{"n_experts": 8, "router_score": "softmax", "vocab_size": 16384}
Below are experts of layer 5 (counted from 0) of a mixture-of-experts language model. Rows are named router (the router's row for the expert), up (a neuron's input weights, with its number) and show model dimensions 0-63. Each number is 128 + 24 x the weight over its row's rms, rounded and kept within 0 to 255. Numbers have three digits each.
After each expert's rows: "mostly gets" lists some tokens that are sent to it at least half of the time. This comes from a sample of Wikipedia text that the model never trained on.

# expert 6
router:138135092148054102133123086111169120112093116249135098112154123089117093130174152144164124144150127111124134117148105129129124132140157142129116150108135116132165129126111138092103169149130154
up0:095098116139143134137103153126120149117127110111159179136092114113150098143152155105103097102101100093154163122154154167106144112134114153096119099104152160106134084154099111101141136149113097
up1:129138097129140122110177158151112109115128125116118130164112134097119132139144111101114114120140139139203121097106127112135144138108155142185117118136173136148118090152139159107125145148114116
up2:115141137129080128140119152131147137167113119138154119154130116117144116131130133111142127144135153142093167115106097148132099132136094128163096151183114110142098149142092098135177089123168107
up3:104144087113168169110130125107129127128135144143115141106117135143112090132102112147142115130148125132105150137049115127138143159121141154184144126139099112133141135134086149128177123136116126
up4:130106137130141123149113149134148149150146122146142119102096119112128120122091132114123146114115101152152114142119157135132107081173142160150109081138148119097102084105081135144138122107136084
up5:123115148106166116120127150146104163128112168152146146144124125129124103115142142122091124116164116131158086125140084183123170107094178109106122121135126135106131125091126164159147138120148117
up6:111122152096150135118112173124145156103125107129129164126140119112119147134119078131117130151137113114141119111098079105119072153147155127091176109114120134108110128083126159159119146139172080
up7:128133134078140141108114135125108141085145167103109118099106110113146148137104145125086113099129084147085118178132106150102131102159103140092181114121076149100130108102134167071109111094107181
up8:127116162110163120121135135131075097141083186125161155119157139153098124130148147110135162140131124109145095112144161164090115096120132081141121145151160128130102103137131123161125130154135149
up9:149133140140108129135159131131120137097134124100092146160099182140151090116117119097111167181145112131132139114115182162098156135136150129123132133102134117114131174141133135119180093102130142
up10:089144169127135136121128137131103121112105153129133126119128137112149112117124141125155179144170185112108138161129132124108114144144123078131165165177141091137132135107128116153138119124094160
up11:145100132150152128088094134129134148075089112110111159106149141131116114111115164118135150114123173103132147140101095128142162135143163134114141121097117125107150142117138120099164126136121119
up12:134193139136159100124161102108135150130077142140171088116136135142113158127124168117126099142126100101072180110109082131151149141091136122139127116118140093133082146115117134113105116154133114
up13:116101156090098109137120161153137159086145110174121145116117115118093134143129135154118161174123112102141111146152130160108162108123118163126134134081096170144130096171150097106123112143110115
up14:152124140067167114136120137173115130135149091093173149102103147151083095124134150121128143171115160119099152090072119121159107131126125100166162102140097135111114137126109154133209135132123163
up15:141168141098115105101149154137090141168121138129145160122142152130113079131116090132107117132111146105120114161161059103136123118125122125098097145110126131139119135131103122126174148177135126
up16:166115120129142100153123155122126131118142084136131128149112157165145126098161160111163121202092127137138137138110102132125106136099152110130115159101096151106103088173162122151116098139153098
up17:156152159141148164130121127114132101162118127115144175147099140093136116137126140094158130069109192127161180110114103143106145124122138135136110095168144128107114116093157128149136099142161135
up18:108154130158141120116103164140139133083097096129160141112148124142145151110114162132087162147099121163106133120081092103111108188142126122132125116129080129108126177125164112110109107168153123
up19:157132158110163095169131184118101147086105140090114125100086121121133133095111149135132140113131101140096101151117176152122125164107105134131171145105105110147143136129116133127090142104131159
up20:124130133122150131137119131122141165115156153166120114148133106154108076103105170120106210117115111125126134128145104098157092150134111145111160126171072119108145126119151100157169152132155164
up21:182157095134137175096139114112117138145134116137151137102093136109134078134136131117173154133122132096126097172116125134164090120127106132104127158136137109109084070089131113144111141126135121
up22:135113107129123141120148115159137113136183091164169114136126135127135119115130149113093185133140116160098112117098070187083170113116106108145140110154126151119121153188155156131152132131092184
up23:132140115109161136163137162154139132153187147179158117110133166120134101084128150133159164108153075109124149131123113078070124115112122108128129145140117105095157108113107093123091113105156133
mostly gets: "was ", "who ", "also ", "were ", "have ", "been "

# expert 5
router:169140181173098123146122154173157138136148104129127132185111100105068130128118115126120158110149145123165104129138110103122148135130151125136102105145068089138113120132119153101145105118140147
up0:118126167101124108133156154106141138108105147149096093182148164134098152117111139105152171098093132121112160128113142105140140126129157151106161100143148151096141154157166144137109130140133143
up1:171117116109120103100081107157159136109128132121137130114101073134126142134120108103123142145121122154097181132091135116152101108167137072144112119152096135123144122101156106170082145161105118
up2:133133093080165131136157160163093128102086108119096184160141190099152161144122152160125130109140092114123133167118119176160153175104140121103160104133090131156142171126149146154107063114145100
up3:094147112107117130144161133141161136138147113144116148111108113131138118150134106117125110142137119164090144109168074125144131067104169064147091098160111196118108117102149141146115119089105156
up4:154122120112107130116145098117099131163145137114103131104105163179137115097124152135177127162143183109098111138137102154116153124125131138123111088162115137074121143126109113160110137121100101
up5:140116131101106122145181141121126145128155163142123167153144128108119089095134119132139147114089102099105146125150102139099116134147126141107133156083182114104126102152112116166153082132079101
up6:134073115106106141117099105153121127101108109129116124105108126147116097160084137129093113127108158094175128134097147137117164138069092168108146120180158134143145089127102127139154091102173133
up7:117119090184144100076096137131142134129129141184165141143098098157081111089108125123155103100110151139115144164163141178137107131138129164116117124112159075152122094166124123162126115171117104
up8:136154166153135108134135162145105121140124124131102098148093170104148116151118151122113083109087137171101110157141153125137109137117071121142159113109156092160131134154133169090156119116124096
up9:145128110088094137133118161113101085117093144143152120115135142165134064124116151100111131159122141130120137158107086131144141132129126128137166153161143119187130102132127126141162101117094103
up10:096116141112106123118134147105103150139130119106073142128170124121144140110088125069166110149169146120116123127097143100126133082115093117118116183133155125085125110123129147166116118165113099
up11:121092153118165182147089154144121124126113103162157099124147136131128137116135134123136117097117125104098113102137142148129145092160122104138163123152115147149167159142110115137086124111106164
up12:114113153075086113108158152127093155118158124116118096159179138109103152141094102109153145156076128083104117144132143123131062134106112177119131098138133113122150134122151161140095106138178145
up13:145131123120129105111116091141113138116140104137119137159130112108111138148082105138162123143112078150118121171115080162122137141133140126109152151098145137088124164124157115143094109104102108
up14:111169116141131109173168153113125136144123090142138112126139113104135104127146112074104119118160146126161104159159145130155123105133109096163111155146110142145133170142156119158117146142085121
up15:087139153156153121132082053146095148151104122169139149129135147140137135091104137091132106140124078125091117162125133131124125139172097102125102162109128119124170139162094149143138143073157066
up16:149165124147139128144131127112118118135115159145137112114109112092156138173150133080166095118151148121137179107174091161171111107110119172114160142095125154122135130144142123136126100155173125
up17:161119126103126146174129141132153148153140112105169104141139128112151117135078134123168164123143106094109122166107120101139140103082161135121137125173121155127116157137121158129145147098130118
up18:150100156125129085192106132107167136079120133103104130139083134120129119147149161089090070135133102142154138144152108173149134137126143126149106152127150150116127150161113156212140098127126177
up19:098154112132164121111142080087125176131091156173095097115150123127134148123169102155140127113158116110104089101146158122128099086137084100157116110141138157148102125141154135115119144117131072
up20:099144102113145106112144127147109119116095104120115165149147110139107150122074121125112133115101137160142161156109155156128112169122151167110134107145146122086139161092109144124135107137169156
up21:126142126128122104115145142158110107123130099117135158140125120163159089145159154078136120173115151096131109151169141099122119121125141115127169105084091109145158098136132133138174144140122132
up22:133128102163115107111127144103141136063143125134129148170096154118123148127115144105130141101123139171123138134092121160145114142132104082117132122164131145146120146087162159088144170131114146
up23:152141112170165101147113119138134147101154158139133123140077065118106123126130150145153107100142110125159152159122170141150129124130117104179103132109131111143129099140125146117087160170133137
mostly gets: ": ", "/ ", "=", "), ", "′", "("

# expert 1
router:118103145111111113155128122089126122080145144203105103071142135182123130145126130176115084148164101153133109138172113127124117122132126100107134099097172171128104116091118113171098128120117119
up0:131122150133128109165116140119121113131136097155140144128155153098135140091102113143165147112131136122128100137130155118135133137116178123139134122159110108146130100086159154162142157143050164
up1:138104146102112134140141138136143105160089138142151143125092144115083102170134125076129144096131143114129118118100126165101101114110154189124147111183144149145074190150101133109095136187146137
up2:119176125086115123097120140145133143120104141146096138124101121120156116106078110115142148172105123114119169137130153131176139137117116114144123102148141137091140135148138096086133124122112131
up3:148122119167129094134118127102118138124111153106154127120103094123093102169097166144145151145107160158126147130144157137164134137081134116100138176104131082171144144157153162105120127135137153
up4:150143130074097105097150146144120147093121099143145135104087127166110111119160119124095116137134147121158147142097107132158147152122133136120109097098140152115131122096086124165130119111161143
up5:125106112079128148142152158139140158147089133104140162124108142134133134118125091108120109146112118140121124161097085092093134155063119109124143108135134110131117131131128122135120088115114116
up6:129150152144081140161130131148150132107147143150115100166111132060102104099131114137165138164134151113155204130150122134152080123100125111097167132099118144120144109160108122146127142094137135
up7:170154117104144097099085130122133133132127095139123144152105183154151124104167116102143144139129091105134164130133166140163117114152148145118075120101162163107125096155103118097126075120178112
up8:163166155111142142127120109125115133108113159154122158114127131158135149145170096146128163151150101104131117113117124156146161162092160129106135104112111109144146126116164131130104043149076107
up9:148142129167123097129151166147087144076101152121123165110121121090109140156150093103118174124126134110082114097115108125109134113135131097105099092102103141131113111140149105099108065135155096
up10:152157147105140110151098175142137159117112146131146155141089121114117152135104116143146106150148122130156138177143133096147122145114176091119138108113137082157083107117071145110134134138143088
up11:124126127097109148128181113148117114137128130110114126158086155093092103108150117094115146110104101130097097154144182111135101160161123173106131109200115109123107159126108203134119101132134100
up12:130099103110109057115181123156189118085095111186109123122147159152097111120143135109113110130149121106122131133122130145108116137143114121116144138135150113096078122130147120152111100118144127
up13:147128182080138125160144175162113163145112177083145157158138088116145125124174112106129174143145181151126139123095125145162153130142152102095133131129116137120152143109109119126102093107147117
up14:099136133106094113155143152134110124127133093145143142136089143116100143146162136137136149063111077146092094182116130152147109115095138103115083100098143156146109100127134143122163136128111081
up15:120132131119140155110175128132142138103115113156101169147139098084113107131166136096135132147136128102168124144123122127152133108197109170140135115114144129121153106106097128117133122140145112
up16:145157155114117121129136139139137135178111122099144127111125148161115157159141130104125129073170133140153127142069132123160148103155126149163100110128152120139134094131094118069200132136137110
up17:121145119097090142093159126143157159155109129141121174127127116123111122167069156116133136117128154120150118135094178153138122122110114118152199125119130101118150165122157108113115108127148123
up18:162129142115123156126149139125114127107106092083133101120145142146089128150108109114132150155174155144129128144105123100135144101100089143171113132199132139140093158117135115172150141123124141
up19:143154109101127122189150128132135150166166158122147177136150132132145133128095152100114120076121138112144106154120137124092088158133121132084113126148094116122112116184104099119136145129111149
up20:142124116114064155142122134109114114102164141131137143105121137125113095091122135129168122113114129163136157135142091126144121149149139158146144110169136092127144128144139143119113139100172099
up21:156134116146142084123099190147100157154088132103109093142122152100151138091173140134153124135144103141155176124157119113095131163124148164132069149139111103096120143115165171102150095140110157
up22:133106124120136138126107085155132132165110161147113133125169090123134089156145082138089191122143105162103125157090104123115117133083176115149141130198103105122128141136149127111152117115111165
up23:169117135163119163103087164141127149144092138107091160165070085078087103099133157112124113100163136104171139116117139124169139108139127162151131122131127140087165167152110135088136149136130134
mostly gets: "the ", "The ", "their ", "his ", "two ", "this "

# expert 3
router:092105085177220132097094105080116144130119142172145166125126103112137159140120120090121161092108144166162147131134156132155115089150153114155129118139136172121126122158133123156071112127112099
up0:134136154069107128099141197155143128146109160107154134115146133125099058167166094108123137119156147132150089140134148076122120096131096121116121125110089141108102083120096106135141085155143124
up1:145093117113123122114134146138116144115104114135107092131126130121135145136062147091143094165109117111117144125117133136119122131129130094142102149143159099168127106108131135128124121115174135
up2:132114148147119089127115111131119151089132147174113118159130137124121110100127146111128116146153101136120142151178117134126127126134165146097129127143131102161156114111131108145144126166115169
up3:132163133115104142093081140125117124105124098151127128085146157124122106137143147120098151170147134094114119158099107135110098141104100143150151092139132141125142134131108160166128135095166125
up4:140185163122140120164132125135144164117139147150118145220157141128104111126103125152143136128166111105128107149080147127133118131143114153140076100149147141108160079169163126071108090124136104
up5:135092118124133126126120107111128117167153146121110124101190163128152110119119107128112103132130143109163146153125132112140110112135107107094142139099179102167150165071132184122108086152138152
up6:147134161121097125121135141171091124101107106114132121166106132136152124107107142095114123175158088141102158138107139177148136185105118117150128112127137133154094096153122112129138105109130087
up7:130144111106116103121144101141125139149137113135141148091102131122119152098109126143149132087131118114168109142152138157115134148090104108087104141110109137070138138120074103156144131142153063
up8:099146133132160146125091156205170144144191090115154122096130141147144165128127147114104132164102141123136124125147151100155143122134142156130175106127134129133123105130141133143140102132122100
up9:139158175107145168155123158134093107135180116157124087154104130156133139124108099119084097150161133130123111093135113151114159138116155143161140079131096107172135090162094104159125087108169149
up10:133172163145132144112196122131102145124110105110147149174141097157110106132121123080135138147120128101095110116116136162164104161122142109112085154165134111121127106160128111136111130165122132
up11:149141148115131098135132139137130133165135145167120098156080121143118128145133150096141135189148161155112108110150117102128096130153118136115099158118105148146131084080123094157116135129127135
up12:140135161133158120164136152128175161106150120157115196185096127128132117114155126117136110155150140127114195135155133122119103128136122128100137141147115135142142153100151122117124117151097145
up13:151137147089155141150102143190117164135151149147178128113156116121132113083116145101087169128105126104064122139163155162118145162101173124111135073118123144122067109151125148161126101170161147
up14:118161167144121166138146143161100166134120134096154103087069085132106143117144128114095135104139087086098115149129131126138126133114129114144107145147169114107090131126158141125145120164118160
up15:129172133131118099125119139127151124165109140134132155178093113160144134126148126134106090110126112156120166136107090118101110123120132113102106163151086118145181153144135120158148127102130137
up16:164119095130150127114160094142089144156173145126107091144152128102100140145119123112110121136131150116159094132117142114095067109104114144114118111133147070081100144156105092138171138112168126
up17:134134119141116157114135151146126154146119088132174146135129136115107146110090122134114117145110089107103150102113168120115092117126123139116109124166098114145124164147117161132140126144112106
up18:097140116112111129104119161139137173136176136115165116123174145128144120127129126129135140106130143107092113105148148101111094087118087128168161177175119148149165110163131157124153071124123086
up19:141164150129099112124155168172192140117111148103118138123160138133110095086158072088095138082130129097118128160149126107098148131125155124189111118081147162160088105149115141071117118150118127
up20:170116082098055133149115160114139108100088148129159115173151163136140078174131124121153114116132143112138160136110102137147084125141093149131102119130151098147144148114120150151112110110153090
up21:151127150111135111126135156115083154133165180164162141105139120130143135090075136112126100135095111112142150139086104106158166106146153119160130180112078149092119161162104160122142138158121135
up22:127167167093129117131147172135150169097163128121119123153108128147142133096122124148197153123127163098093113129096119152111116132123145147149124128133138169115129137104049132124140137113128124
up23:176138112072157070089104133167120161132136121135158117082145123159137117121126132068109066082149135164126148159095148115134128138099132124151118135135097111161150166165128138092156092155138127
mostly gets: "St", "Al", "New ", "Th", "Mar", "Am"

# expert 4
router:151151170101116173160167204129080131140124133128157153135146146143119145099136098126096120168097165114137113113101147152120132186125076157137129140112123167108082137103118122153165130127110123
up0:130117136158080067091135090135151143103143126152155149111126135121102092125155134142133100105133116116113142137180147168145151157148133152105093142143132085118130115126226099119116098186101104
up1:126127116178110114099153138136141156163117108130140097121077109117120115106127144118146145149151182128132178123104133124158170148111112093069079126135127171138127172148163123105160086133101090
up2:136105149113133129131157168163130136129080092164105152180117146156110137076115118127080104172138136114131096105136110149142106128096125138130149158121107119075179123148115118143124101112141115
up3:126129123177152121165116150148158135144146083148131092081105134113095131139148185124132175145166122110105115134117057127170155114124135128131133155137140144168130140106129096131119117100148125
up4:164086117096136154114136098130125144116148142132068154162060139112116153123143096117104135123171140151145127139139073107134086115112127121132097116114110133181123149147125140162089104152129164
up5:156148137162153126150153134144133111119140094109161108177086099093140099137137116063134161093098146132161158113168106151166123116127089110126135107148142162139094149147134141118144112107106139
up6:089090103170132068129142133117136122143115131167116110088141131208162131130123102148119115147122100124122109135184148124147111118124134118134126108162140140131151136136112129103103088124126141
up7:162138135119100122176101092112119134154135127120100106107104156078129116132107111098166095103177095116143130151149116158111140150171152124187170127096131113147093182149127142161116169088144151
up8:151122095113126106140136090115124138159135155122135115128092136118142120175098148088154106129096167109111118113101159159101111113112117127115117142151147099103082102167177101104109110125103121
up9:146170143144129153114156128124157113125129091121131134105178176138136135092119105095134136069153157155142133162099109122150142179172165118135133117121131156174105135143131120111128114093089085
up10:157160141147160147093129105102099120070111150128117095128107120084133147134143159134115104106152123141149138136116139111145070156155137117166075124131147118082106140146099135105085104161145179
up11:124090131109085112173114120092142155111117174143078118113102128188148135159134147114140120135148122116135123111110146127154149164127107132141159077146134181128110150112143151091128106183105086
up12:161133091110169127108083134123138157115109161115111148127108132123124126112149128116133123129105112093137181106152137138137157102066077158099169147149136117145123115139187096142123126135124135
up13:143111161103128141181143154139108123119121117123145117110086074120151115117139157079102113097137116130157124134106125150154138099132117097123126098122092146168135107139120131133104106086131153
up14:123086125126122122083149133102151173097155102131093157139076128102139168136082161120136128144154110104124112126126118144112114147133163096187110118111115145129100105183148177090132157108128156
up15:142128106150144088149140097112154126110110147132070144111153123101135157159165154131138150118151157122095128151095158145133150134150142134106132106130105141127105184127132153150141145117154136
up16:127099117125092120101140124112135148089122135157073162135114110109105122121158084110101110129139128116134138148123095116136131099091163125124119159139117084113075141111129150095105135148163146
up17:099153098122164100142122126136109134098140127127152162156106191147149122143123101143135120128097096143117106145095097100122114151130124111141132136148139130164060104125127141156130072067144134
up18:114088136089124116149080146150085100117121142136119119172166113144124151135103123100143153135141147108167119157140130172119144097162145098118137105105122090132127158137168137115130128114116128
up19:152078131148174096091117140139115149129117116166188170115121097119120149080144102092165158155152136109148120097113151159158127167106125106114149145129110142151112168123098132178135110163132130
up20:122155113109142144130121141109135146113108116144135145102129136082128122127120179124097111151102147143070141100090178117108091137120108157140109131106132145079097161115145109146120102155144110
up21:128105156102169121110136091159119122122117111163124152110118126192136086167144143139121127149163129179137154158169121168140133127150143138183104106159129142170147197123119150158113140129129146
up22:190076105129128123138173141132129148071112126150090147139106150144142163093135149138089137106140086108140143158092164135151130142108152100123139176130100157089120110131120138097126135141125122
up23:139132116134111135150153143094140106149110099189139173130163141086117145126156136125150144060094135156080124104126125155122128112085114095125130107138143112141132132113127104092133148146130156
mostly gets: "States ", "u ", "Army ", "P ", "& ", "War "

# expert 7
router:128132124093167132082137107110087114144098127062066138100117161151140150124062147109138091078111109090113100111113101137085139121113114146141132155163174107124112118125149092136182104103116101
up0:178102111153108174152148085161142153154090129135153091126082183129133128117114150142115130141132123105102153128105098123143114091121143148121092121140110101102081131157078134123110143118128134
up1:151133115137119120102102116151149133085136118147109071084174130130136129103082154099140145163125110151142088161116133078117105149125119159104160168108143140125111122143143153106125137141130118
up2:146090145130144081129146124126123165144169130159157136137122130134136084108151148113125107120131113121154135103116152151123125206142106085140158138108104123114122141092101127121134135192182131
up3:168130157149114107130141146176151107098126131141096128190161141116088132120111142161111176116112090132100113159127129150151089152166101079112097103166111097103132139133140146136111138145097155
up4:161159149101125116121148135106157151157102113156122130116122108151136120113131142139082128106135114117090165155073101130114118123141109084164147092134134112081109112144138131137118110125121149
up5:107136128138168136126148133172102149128134134147131106154117119103148139105108143110116155137124105107122136143181136146120151132097138142129125129124159120110148093129168109141093115133148175
up6:176141133112094100160128140132144165134124160133141119154106138134105139104100117113131099120139142133115107091157124152161107136110138116132125108109153124107151117123115124150132130144109131
up7:111127153131116104111128127129158136115117133162147095136137088151083117141140123116118161152124146141094158152111139113096126174127152090087170126132145141145110141060154104135101165112113111
up8:131103142129150152103151116162158118145119130138128090115084083115127094109084151146105136152150134142145124145128161114120095111095131129117122142122136117122135119149145092132084138129136146
up9:118092135155115134148131179172150145097097101130157129140107119154106118155109109165158170148119137156103128114141087110112124134127135124118148125135099137123066172180074141096158109128111119
up10:138113120135135161127092121154120160105179123160111096146155128124080143117130160109159125109123106127140096167104131119089128111145122111136096128153124151105131110138114142149124088162145129
up11:147105125125158146127144122130144155114164112145124116101170113123106149115102140129154103146133116109143132162145147152111129101164073115157103137116126166148102140135141123123138147086158101
up12:149146100112089151149084135142145159121104107136110104148094147135101132126113121133134121098178088114130132196133111118088134087153057104128140160140150111151106131158149128108079135122130176
up13:125129155163160131100154162124153141088149079142138095107123167158157133121129107133137139134109141119132127110139123083119130172138162120085133148117118146164109170136071148159108110129144143
up14:139122157125126112135078138166120145110100130157133116150146177143150142138144158094155115104125113092143141149137103139148154152152157101164091128139116109144176087089117114134141092147123125
up15:133134109164141144130103116133132164097122108121143128139116153104103146125112102084145112142135128120138098135109137135153152152123139132098171097141174153135137132111124099101173139115120114
up16:121111097134157130105080135128085144150163103159102079149108157088125142124138144124139141114152122141127122183149134099111090177134097181145166131189155129175159114152122109101140081113108125
up17:141133108127105130147179130094095156105124128114125130117110129104125123113134109125145130125153097137143127118146156141143111149115091163125116182098125173100119127156130106136092126110097127
up18:113095125119117129129105149112096158115128139139107162110088127132084136151144118124097118105129112134122108099087158127126133163166138149157076125141118180156115134109090151140130131156099114
up19:119132122137093108146159140114124154120156132117067149156134114131144178088178104114164164167117117154130145163151136150144145119085086133132145141123129110138128143122124115093157145120146153
up20:141106130157146139115118104139129147133139107157117138180118172147104117156136141113166135123103123116118102169146089134095156092168112132172137096147132111165166062206119121117146104090058135
up21:074166112145173124124073135146151118121113140150147142143190150139124165093097098116138132105129113154151113130107113117094079116131135124118124137116136133107133142136100170088124127171154139
up22:108137107145123151146159112125086131147121146124068119145167150146142139124121118083116085143186121122162130151148117116103130095111151131166136119203134092126114124175148124115146122107095181
up23:134163154115100146127120136144169114126108135137112156114132157143137093113098137158121115163136090091130116123182138127156160161129141126140116181117141125130104132189067163101134121153079116
mostly gets: "ah", "om", "u", "ot", "og", "ak"

# expert 2
router:110145150095134127120135141163103117153145108085154128168150111166155094124134085106137129135106127152088170139140158095155148117105132127112124100175100121154144166114093130146157107129168106
up0:115141141094151117128113142080122150132095120134155149122086147095114073094095153127127105156121136101128129123159121146165156141103127088159093145092124120102119075124095116122134100104184131
up1:174124156175123144102133122142125157153148142136122123128110131134126095084082124121160103165086123173127106171125126153130149120140131156143081093143123124118123112114106131123123101130129135
up2:128124121128149101116124143118134140130146190136111196119131108113129141147138118121129155143095077140141110102118134115103099159135112093152155131134152096091112106091136141106137137106135156
up3:143122134170120111122094133117126121111109081123168157125130118149106104175116102121121156123164066112118152117169136155108154102086136119115130140123158164074140128111146138157115126130113122
up4:100113077162136137167173119116113110154122120142112103112132159141090177102163098085149112098129108112108167109123108102139122118113106137138124149144082185105103119097109146124132132173095092
up5:125124084147119135132135185105120123134105148117117114109136152096120154157086100102147119129140088072151154117132106137104097128129122128122141121077132166123115123115141107148106172092137088
up6:132091141127146117147102097132150154124148128131097118148166097148110150122117167076140110145148112153103139137154092141090136092107113149134120128107086112112138109128095155138135134083114119
up7:100134146152110122158121165139120131097144155140145131127124139093116135138160125130126104167170090159129113168131122156139106171111170177101151122125143174103075110112133103171180112146119188
up8:122131114120163120120107118096123142116109178115157105127151098128105101133132102126107141079114135126149139146089125109126128137093157120133136103149154129103132138135145121146109150127122148
up9:101101129083114118157100133137117134126158134129110131115110134135116125111124162111107109125119108126139146159104088174134140176095121121122116150123163099136118107136153140168170104103156162
up10:152123121113130105108150148143174140117152119130154107125143094131124123116091149132098119092131071117109095164159122113101105109127106128106123161124119160171140155160148100157125116162168123
up11:142157115104151094151117141145153133125150129105128102130132156148108092170152107136110142147144117096085136126099112135125150077127125133110118179103160147166095108107120114137142121095154153
up12:117108092123177133093101169131158150106174134153132133123122158085115117136134118147145130088175159162114118085129120104133151149121097145079139133146121122152108148126091147135155107134169133
up13:151162163132127122151108116124122158104116106103148105168132118148108081121141101160072127104117150122134156109153160143120154078124091169091107147103185131102125147126153150127133146122075143
up14:131135124170114061109107135140141129137110105131145145166123114184152148116106121093137108125135122161151124161143156119143129121175171144170112136166170103146155122181125150135143138116086153
up15:103115138118148124139120097141141140070133148164109167133113142147081109116100124125156118151157132173098117111177165088173123144156128098115142103122154135137109147145123147109146082163145089
up16:119128144120166088129076118143179121111117104095153126075128127156113126115102099128166127146166112146158098118096122142118153142162147118107153122143112152097116144092106162114133160130105144
up17:131161153143130127117089169138169111142112087124100094149087117142117095109071146135153169128149135124134155148134147128152117141164164145159126111143103089148114122166091123116152108186145143
up18:122145149130171076161126171118108135129143133109075108136089145125118140149120133118127142146109145129119155134131138104132118132148178121127123167122106177061149048140131114132138106159172170
up19:131144137113193094134126141157112151131129146117102092130077155143099125116098131151124175145132141161134122086150129154126195104119102129108134095093098133146152150112130127114135118071108151
up20:105181141132139113133105138142143179153137141115146151104131111144157189167125130130139157100088159147136116103125119086114125143124121157144128057096160163146117077102157135111084127118139168
up21:147104096104099147108097155128126166145152145153116141101121149097124080133132149147131174128113100158141092168112099144135110163084147143127181137101147104087130140125149163123134141113135131
up22:118126106159120129144075127127144133132165129158166112123156121160149158136130131152105153084095139144119153134170128120155147148161116130138138174127152138133152163091100117212129165134126095
up23:135088085166130109116140164115160152119148155131102128127101155139098126104133112073162128126149148178147175171129145129148124089152135147134129091128143106110135133136117106112140086125145126
mostly gets: "\n  ", "ation", "tion", "ers", "tion ", ")"

# expert 0
router:147120147099108126211104134165133127101171140146138096160078130112139122134142156116119160152130102125128112134108124132120131141111133114116119136113094107126134127144156140092143148155136175
up0:095101127094111115154104167086124179146110118129150132112144136127147098136110131127123130166152130182091100119160112134143180094119123131094135161189175176144114181136177153111159153112086123
up1:138119116172121112151113139122117177109135139115116142162104097144116127136136153141134148105153108111107100165142138140114136165130127126138114178123134119146111176086154111113097097123108137
up2:163110144120129135181102174144128123120077124153156180108090127140079142150116135127123115125131116137103113132120099160128137084132176089098158127129137130163123111139104117118117132127119128
up3:145109109153173133136146157151118137104128075173103176123109166196106108155089113142117130089119115083136128154144086098091128129145173119095115130148136172119118135144077087161140098118120081
up4:105098119162141123087122147153117135140107080116109125115139089137119123100139127150087154064168119136143117127117157127117141139129141079121098147126089159152126140167110150140094146116173166
up5:138140134141187109144180105118135138121103201131100098128128127106117098163124128104155103149142139108109153153119112108119133145173105116161134129148090155119144109157148147118174140149142160
up6:133130139128118123129125106161120156081149128160118145148126112130135112116141118118162126120115131108125089134154136150153126173131114086140113111104087109127123113114152121125133150172119120
up7:176131135109121095151127140146164151121123134185134120124130117136089135110145143120143129124137161100150121139112117114135107173100095152105094138145162113133129141112154101144130136120152074
up8:097187110096144110101113111128112137140126089111109148124153142146120178140134130140158142127129111139154135119095151151155163128136116121103074123120144100103106108084152145151115093167115090
up9:123108142190127134089136066120116151155131139133162173146136073106128150104142122110136141159068122117163113138160175165110113113122163118123114093128093163173129149129146167089108137120138065
up10:155143153128125102121118118126138144079107103144143136106153105115113168105135127105153157081148204085126114104110105142131133093146117125098118119115118156105151151126110137151147156120135150
up11:155165108106118134126139104091124118143142113103143146146162087135142124137138129125112146114120111137139095137145124119132154145125088122153129115182124105151111142100123154176137099096142180
up12:108119153136125105120161150113135156123119104133123141144175128127114132087107062110168134152142132148163108147117138125121094064147120112108115140157107101145090092131115150157137083085082109
up13:138126159168137113153162127108131159137161082112125096152137124164104108144124150136129103132110121163131165163124127171097108120131132087150135100111137136086131115133130136170097160118144143
up14:162133135119139127128123099139151123186115079109152127138114106136075109142135119115150126180092104117118098143137139133176109093132118129135134174150165090140152113147160157090151080153121084
up15:141099122150102076124106119133118166075152118083119104135119162141082147113124112122124097117147111085148137138137155128146119124120133120119095082135118104126141154074140147141145138146108159
up16:102097136131116123163090111149163122144084139149090158109125149120103180136140151135105104132084124117154083166131113161132175134092150114105132101150078131129118120137108123158122130113112157
up17:154125139136141081136138116175163164088160117115155101122113177140133143155063154138090174140155152128128124108086142132138101125142122137134067148134148180129093130138100132108158098108170097
up18:165143119112125156172115144170122097121113109155130128071109093136078124120128143112106115115128133101097157115160179143104112109149099167109124140132118140155135114116151162149123079088146091
up19:102123098127118112122114149141158156133138116125093133122122090153161126122114103131102111143131151126108152160141180129096125135131141127134115094118110110097135154136119125163165122152164119
up20:142142092115137097162078133117120145104134120160144158153135120179137079137123173146105112133136122146132145159113076133151154135148126108179154093070063137091129110120110143120117142114165107
up21:147144115127154124138138107131100158142101139113137101154139147156145124091114180128164145100145137106133077131119117086157150140156160187198100139170174114089139108104143140111131104148155096
up22:105137167156147130099164125157153130095129170110147128104157097125099150077136120108145129128077090126144136164107140143155133149111124099097155139152155127155107164144097142156115134150126127
up23:154111127115126135107120116144097157146116095133158139161134105159131098155121132140149126138086133128151111143147075124164146154137099120165143126119153182162108091107157161113118095112131144
mostly gets: "between ", "when ", "after ", "during ", "including ", "while "